config.yaml
n_head: 3
init_std_up: 0.0275
doc_mask: false
Below are experts of layer 7 (counted from 0) of a mixture-of-experts language model. Rows are named router (the router's row for the expert), up (a neuron's input weights, with its number) and show model dimensions 0-95. Each number is 128 + 32 x the weight over its row's rms, rounded and kept within 0 to 255. Numbers have three digits each.
After each expert's rows: a language model's description of what the expert responds to; "gets" lists some tokens that make up at least twice as much of what it gets as of all text. This comes from a sample of Wikipedia text that the model never trained on. Tokens count by the router's weight.

# expert 3
router:143127122076154126157129116153071165099105065128188038126107162065092119134149145137095126175111100091145151142160138198113159135103191137135103107172112196104138144089125143157141065138100137128137114142133073110160129164153128123154162128128097162087106161135103073131066069163159146156
up7:142117139143121145118115154122154131150170094170211109140069152191109121124164067168137109091132141131087099148120174149144133176145125086104111154169079156177171110110102138121135123123114168153099071141152190107139149111133072131192140114142088101055136092174119136062084111180111173132
up8:151154075124169126161128154178145166133137137110160137136143118128162113108143201083128080107140126099099117182084100148145107185145169138116165167132140143138222146153105107139129166189106117141148143096052138159107095124151144164142164122114211134104146118218120086117120063169120139143
up9:123135188155131141076128158079125141138159068125104095101127097139124117125106126093137101113124096140229120104142173196099133093116096099176144140172142114124094101141131172143146103114186118156192169155141125184116139081070102083165107121080139082125115117161116143110082173131162162201
Digits and name fragments. Leading digits of years, ordinals and scores, such as 1989, 2nd, 1–1, plus mid-word fragments after a p or capital in names and rare words.
gets: "2", "1", "ing", "ar", "y", "id"

# expert 1
router:129126123093114146063048096108166131113103087102132107149140126123062106164140161145087140137075130131095125113174104087074194130143110132104129135145165157077133138160136100156132111147161094166116164178098148123083098087093166143163162155179077152125129128152158091176110125203170181178
up7:157116179124122163135103146110185109139160158158098139148134204119117179120160132147090109190105093151042153110151116142087155173142144116131129102169108111079129139098087152138178144109155146153175104187136101196126109121102107061116132126130168071136166171146161145037115115147123094113
up8:089119126135118160080126098134085084186166147133162126088145082122167074135131126132148151138067113162131126155137100122117100161150086090051130143161126115129121120164145173106123115144163153149153113170221127144155146197180141127101190173225129147122094130088185102128167135136103133115
up9:180152107167085140122158114119130116129157134142129167144171075164107084151170187095081115148100120193134097117163185108078174091126111105055111177109130110142126108152132119117145081198120095143164175156162157104101158123176101151103178167151129131152096068168121119172146139107123197105
Codes and table digits. Digits, especially 0 and 1, and short capital-led pieces inside codes, identifiers, measurements and sports tables, such as S0, TQ0952, 1.76.
gets: "0", ".", " r", "1", " Ch", " ch"

# expert 20
router:101132050165162096144151132141098174146116135088140097188156100155164120094194179135142146102163080088164160166158195152158109119119136159192102101092110078155106071118121150160080124139112133095172119094095077080110155127113131132045119118130168084113120176134145143133166131121090121123
up7:132184122080135114155175154180120107132096063183155128110100152192151055110144150121175169147134125173141139087154091120146078115122130164152149175169086142146179134108166099133144092145161125142103125135152130124132114153123160180129074111139177177116186165101138105125171143081141174211
up8:110131115130128120152138155145138108119072141098219098120127092181169131156159049128132210153119092116146110169137140061123109130149137194154120100170122049182152155134092123125103152171106186149150074133181141142127145133167145155153137124062162119148096155095157152124123108106133080156
up9:092170154162125171149145125139183136093133187115128128107131060121142116121142132158111130125097176154149092166124102072140118124163103156189121132152116072139108092132152121152130107149143096111118087167129194149132146122173137173208099117061185149102134165185115176087186098102181070145
Mid-word syllables. Middle or ending syllables inside common English words, such as ir in requires, im in sentiments, ar in headquarters, er and ing.
gets: "er", "ing", "al", "ic", "im", "or"

# expert 21
router:210074139069157153147159130087137151101153090131156092132147111127135155075078117177165117139102113153184044118157104112155129150079107098153152136131106132145105125111123103111122093167138184089133146075119091122086120121126205128100125144076126177165155115092209128113180123106119121175
up8:143176170090147160141105163164174109036152104137122119124131094143089179122115142150109121086125144178119124086130150184148126178139158137113145142097142131135089060121165137059155113117109092082188130175178157140103166128056153176157176118139095126103133145075144098149190134121094159115
up9:114124139140158132135179142190092139136160107108073183139107174134135108097083167155089143208129081185110162156115081154042124143156124104117145164124096181145150129126100119108108098139182138110078128096048098108151114106103152136169143153181080079170119113100143159115155121165131170148
up10:121141101092126137125151194090094151080131139193089125058126177143118161090147097125093168128156134110084099141192098141137134229160128087125116175136080116127160079110115155086113119123099094103104104163154133230144119103104104085134128122130117144085131113073097116129161122102112101172
Commas and joining punctuation. Commas, hyphens, apostrophes, slashes and dashes joining words or following numbers, such as broad-nosed, union's, April 12, 1990.
gets: ",", "-", "'", "–", "/", " /"

# expert 9
router:167067117170126109108136066128132093158128151119125082158084140101156115061145151115144119159145146201051164116100068170092131159160102127094180094131131115123151126140102102136130160172155171084180089151131171117129129158172128107074127102157108100139175157111104125179131211146080120123
up7:148149109180107079139133097106104100155146134131116113195136183144120107176117118097175217135167061161129126116099134120108104187209118054104099123134176105123085151171118141072132119099173129136126127154094091152081195156146102122140137140082130145158144139176144152142147157109145088081
up8:084144131113164180104186155133099086142166197112094178145138141136188135119122104105151074128160167086125122135100131120103089128093116089117158148110135118133204122141155164151122191122198164129104058070170099121105139120186151133155124080141110134183104130122152102170071164176145106136
up9:162178100097072108132128142130114162085206095128090102178169151128166153138090093045166153141146130178118118123127102168101080118173171168134089104127084110149151113103098084112090171138127097115223087109157135090131145122170111082106099150144121187136128102166155105129116129108105166159
Articles and determiners. Function words that open noun phrases after prepositions, such as the, a, his, their, its, and the conjunction and.
gets: " the", " a", " and", " The", " his", "s"

# expert 17
router:118113109115118087178156195156124163178154142095099097149129172164127121092155135170145102161121133123132150142088106105116044144124165096141069128068132073083079177115175137135114104091123171095123109156145055160194129174133127112066120046147123127107136096168129143141153159136157118139
up7:141151150194104208196138114099116159132161075127157122137114145112138097071117076099107089105175126115145122125106145097137127148156145115083142139101095122099189134153083132134103134110106188113161097149145131124100181136069106068047087087126232129144143130116117146122178126112108128159
up8:169140125098073144131167133175140107176178082208130168181149147120072152155129103111136150114174032099116171115151089170117130155127122154104198131131126121186140151176100138106120079154142168108161141160150101117094139094121140136076130109104102139118173111126122056154154117123102091183
up9:189145168152139127088160141135084114129143134073113116176108122177121117128082120129086165165099125119049168187124197196156101179117054106053148135101137139179128117193160128143132132092123096141140089138089122116116105133118148096146144154170161112121088121133084142104072162166104156145
Proper-name endings. Endings of person and place names after a consonant, such as Harvick, Habakkuk, Istanbul, Berlin, plus common first names like George, William.
gets: "k", "e", "an", "a", "ak", "d"

# expert 10
router:131162167122146107155095141100151093144100179045177159063124114074091111152114122145172097117114184109111111106130150084197086134169133076127081094156133145207120126114136182135133151176139111130073172137172125123148126089109083178118159125167108151165075085100126135160151088143126139127
up0:166116138162124081187109134145080125164167121127109112211123129154148140116116147130139178119138176166114073128202171198141116114105102107078140161132162117150129141162170119109086105170151111136183164131127120081168171110139049135161076159156106122195140156112145165109110122159119141195
up1:171191109150050105158196172133125144101138154131139143088143134161172203144146134121161192137177162104122082173132148142131102116165104149138121116146108143188139132078071131165140123148105141130099107154169179121147157114128084148151135147208093213172104116102100173110114137120136150114
up2:117185144077117148144159060163096097167197048078182087141130110136192119159120134207144178126074126125120159121113133115161071077145084135149072160165123091135112108154176133141117092157133098160111135142080088127111161170117112120148119099139156138111119136172151092123117086104131153090
Abbreviations and sentence periods. Sentence-final periods and capital letters inside country codes and acronyms, such as RSA, CDU, FRA, ISR in sports tables.
gets: ".", "A", "N", "S", "R", "L"

# expert 8
router:136200125107133119210135145105078123108182131086114134100140121084167127164156081151079182151194082131139065112135123154102179122085095133115101133129090104148124103139162158119118104129157130124079092152128174122156183048142150111129116137161142134142097116093144075146069100084189150153
up7:169152131103153175118116182107163111111155124129125101121162136138145141158144160156102089131167161181086113175117120139127104183149119140189166084131191180162149146182073146204157059130121157122064114155174120167163136150104160180081118131067147110108108130163140150099155178093113155113
up8:129135143080114156097091064155081079090109088115166117174055108111136107094171102101128074102103070147130082152136096131125111102081083123129158066136102105119135163092174135126136137130132136087086135188054155175077112126152102144113131081128102124146129106104133152152093090066095146181
up9:173172170144096102148116169141204178115116138135168129109109130145147161097137146227171132129082156151162119112169125091133100120141123109089180174151193154121127145116128126103182169178151114104132114144107128071117144094120124150181134080184082164122103096179173192126150135119148083108
Name-initial capital letters. Capital letter or first syllable opening a proper name or word after a space, such as C in Campaner, M in Mrs, Pr in Princess.
gets: " C", " B", " M", " T", " D", " H"

# expert 6
router:079165148096113146137121147153137091127152092118172115085111176173099142164101195100141162142113118087065122093094094139114128132080104127098092125152086145114128078136132127126119093196130036115109202139100097170116091179144132111167130114095165122136131167086112166124151150220115165128
up8:136107075080141155071207082108044110100126179156143084103176104148116088122094146175098106113180133153087133094103133089066109191121110158121149124127141104109145110130093082146086127123148169122074150136171084134156129123073104084135178078110142180105115148088143135164112133153136109134
up9:172110145149089124154133184150225078089133106164139143140099138160129112172143066137185103086100132150159140125154118148105068099099128142144131169138076121194148119192133118149161125169152142092156118183154143101157172176145108128156127087173104156143189159148109096105153119121066120171
up10:154149125108095107160145121182160064136137151159111095129097101158196145157117089102092064075189128079150119143149159162160099129105161137163145138073115154122126115081080162113138147140130100087150161031162197110103158150140144173133167168128114112169148102116145076127094117099106172103
Digits in numbers. Individual digits and decimal points inside years, coordinates, scores and table statistics, such as the 0 in 2004, the 8 in 1876.
gets: "0", "9", "3", "8", "5", "4"

# expert 11
router:109085183144084178147083157088166177083100207106133111120068144146053139102113153107141099113113109096087062117157138094096138126139138075150184145169118141159163123143116172080154131153135094108151165079127144105131099150128102130096140171119093099146147131137128124102127143110217197140
up1:123117109137201162106145145091092126209146134057212147144091067119171122146113145084135085122111071135155075095128151120108130127134128168100193140125078150135065121104107082100139125146108158125193136150127089099141178126100147152105142145198105109165125105125146085088144154174126140136
up2:157150120158104165171159109137114067163139093045159163136128123079084084158135154112194124094117127089126101129160118157149112092081101124145128188132143156151110138115079145148148119162176094083170148151164123147156165116125082093141091176094174146113099097110045171092140114061133094119
up3:113115089142141150120137126134131153184165098102101145136164082138149091136144181123117062148139078101179070129195131169116109101083120133173174127180151148091183096137168109102123135131163110144102157152144127131143189116161080168120084104182151076142080159091139184111095153106155119205
Spaces before numbers. Bare space tokens before numbers in tables and score lists, such as a space before 23–8, plus minus, dollar and plus signs.
gets: " ", "1", "–", " ent", " $", " +"

# expert 2
router:109145148111109132113149142134202134180097128202120133137165088084101110178150084062116083134155107139136148135092090131144174144150139164140154112140160111089107158138156150108107156095155152184129149129087076115122180126106119099049143183114105090125129181150014154133112083107126131135
up8:154091132192117173141120153095135117109158173120122159162174179150140179085176103126120149156145104119187144105071137063121159086110163172121170104128152176071168132162143099127128161108069113161186167094127113162108144189145175094128122064113166080169132131154141127103132089117156168130
up9:181141129153112126105165187080148156162089127121154139135079105201133105152111124167166098140149103133154181161076163087189166157154109138117160132146071101084156188161128098109127147111138162188183156107108125153157117098154092129058129128108161098109171147194167138114122147098087149170
up10:194164148152109145072158138113148141128105091190107169127142115106099101137170204072121175078150155132109144177072131144157135125146117098102104089114129086113137118177167197116136182087172131138132120084124141156104139139074162077149149187134164122209133100159096147148138114121158125176
Capitalized word openings. Second or first pieces of names and words, often after a capital or a table pipe, such as A, un in Plunkett, ub in Eubacteriales.
gets: " A", " O", "en", "ap", "un", " un"

# expert 0
router:152115147216103118111152099157164127163121063080142132118084074123115178109067141099131101125110073164133189160122093071128093131083089105117125106147116155152131192158066064165168136123171157163140149081133131187126134118132125064144152158127141161147120146167106108137149158143102087159
up8:119115107161129137107129137129091143120165105146156126127136134071159075117056074094123148085120213161108144134098131166164168159124124087093186090203144136109173155156169170111145167122146160186154104129141146149143144138200078133196161165110146166134150135127075097131114163186138143139
up9:108111146124073099149122139164117097156134118134160136125121127226136160124181140142159115144132096148064113176116210124103141138118121138140139083183108079137048165121142050114155070159179110082170154158157134126117155150152092077130138107091119126192127143081160134127095095096162109148
up10:129142114122011182142111132119116159192134065110176168135147096141155123131136172129155133142123086095150122156133180140114117128094115137073108099132130155123109125065074071072086086128135096146127153047204143110145132095086110146144140159124131124139081129120190156135133163122123098095
Prepositions and separators. Prepositions and separators linking name phrases, such as of, at, by, the colon or pipe in infoboxes and tables, and semicolons in lists.
gets: " of", "-", ":", ";", " as", " by"

# expert 14
router:159110092070103055130197122110111144174125208124137076136148112126087094182128101146161150113155129162186113114128086112168126101154145171140103149094119115161085126134117125180124125148081139104040143134128134131139122100105152136110110112076169100204151114127123184116090124134191074162
up0:114138144120095162187185094159126125117116125086184103137227120157098150171107146164130125099144178124137110105127164155147157085185161111175122104118153132164159143157133131074156177183151152164085136152129122177154132165089096189128166156111166115153200104145149166121114182141170151126
up1:164171166098165168165138136096177167145141129121152127170147114159073063177088083149153140135152068127144144156107080099109100086156115128117103128181112104064109143132142112180136133150113209140152106182125133213116122153137154106110057140130145142145101155128151170137181190146141094118
up2:157104127118121176132156106102138138165145130126105084150170107166108158109138098123132118125133164164154116106139111139147121069122140116164093111112133039111161095117180125123061133184134128134109161171231236132142067147092105100120143193136106114142105089073150137147127129158088173113
Mid-name letter pieces. Middle letter pieces inside personal and foreign names after a capital, such as h in Ahmedabad, Aharon, ob in Dobrovolski, oth in Lothian.
gets: "h", "ah", "am", " I", "od", "y"

# expert 7
router:145137155183160161137098118092076077152164188115081110124087127135131162116136189126105093108073148155102128091136180073037140122123088115109183171122152113083169149200115120154093174080119161162122120116131117157129185095122105088123176108083127126094146132118171077122140123130131159155
up7:136136087106098116095141108099131155075119132085141089132079112115130188156148115124147097116101150135125165184166104171112162123094095045087175102190124150141105127106142172157192141182128128078124073107117113137088128154137101197125143165161096107080078153127203079102134106084118151123
up8:124134103120115150165159104106137160102040129165106113177145166193131123074112130166158144154133115142180126162154071082152154173155103144090151096069173122133137152159134109113133102145194142087150168159169101136108144096084166078121121191158149162115168194159072106152142145171132107122
up9:131117119142164101130136078098143165157092145069152161173094110151119157134110088088111193127097116162163121108167138122183148118094125130079112162107148096120135110165185083153158113153090151116158144167046166119134094151180127123131068151117135112191155160050185156152160099150115189121
Table pipes and w. Pipe separators in wiki tables, especially election and results rows, plus w, W, Sh, Bl pieces inside words and names like Kenwith, worldwide.
gets: " |", "|", " W", "w", "l", " w"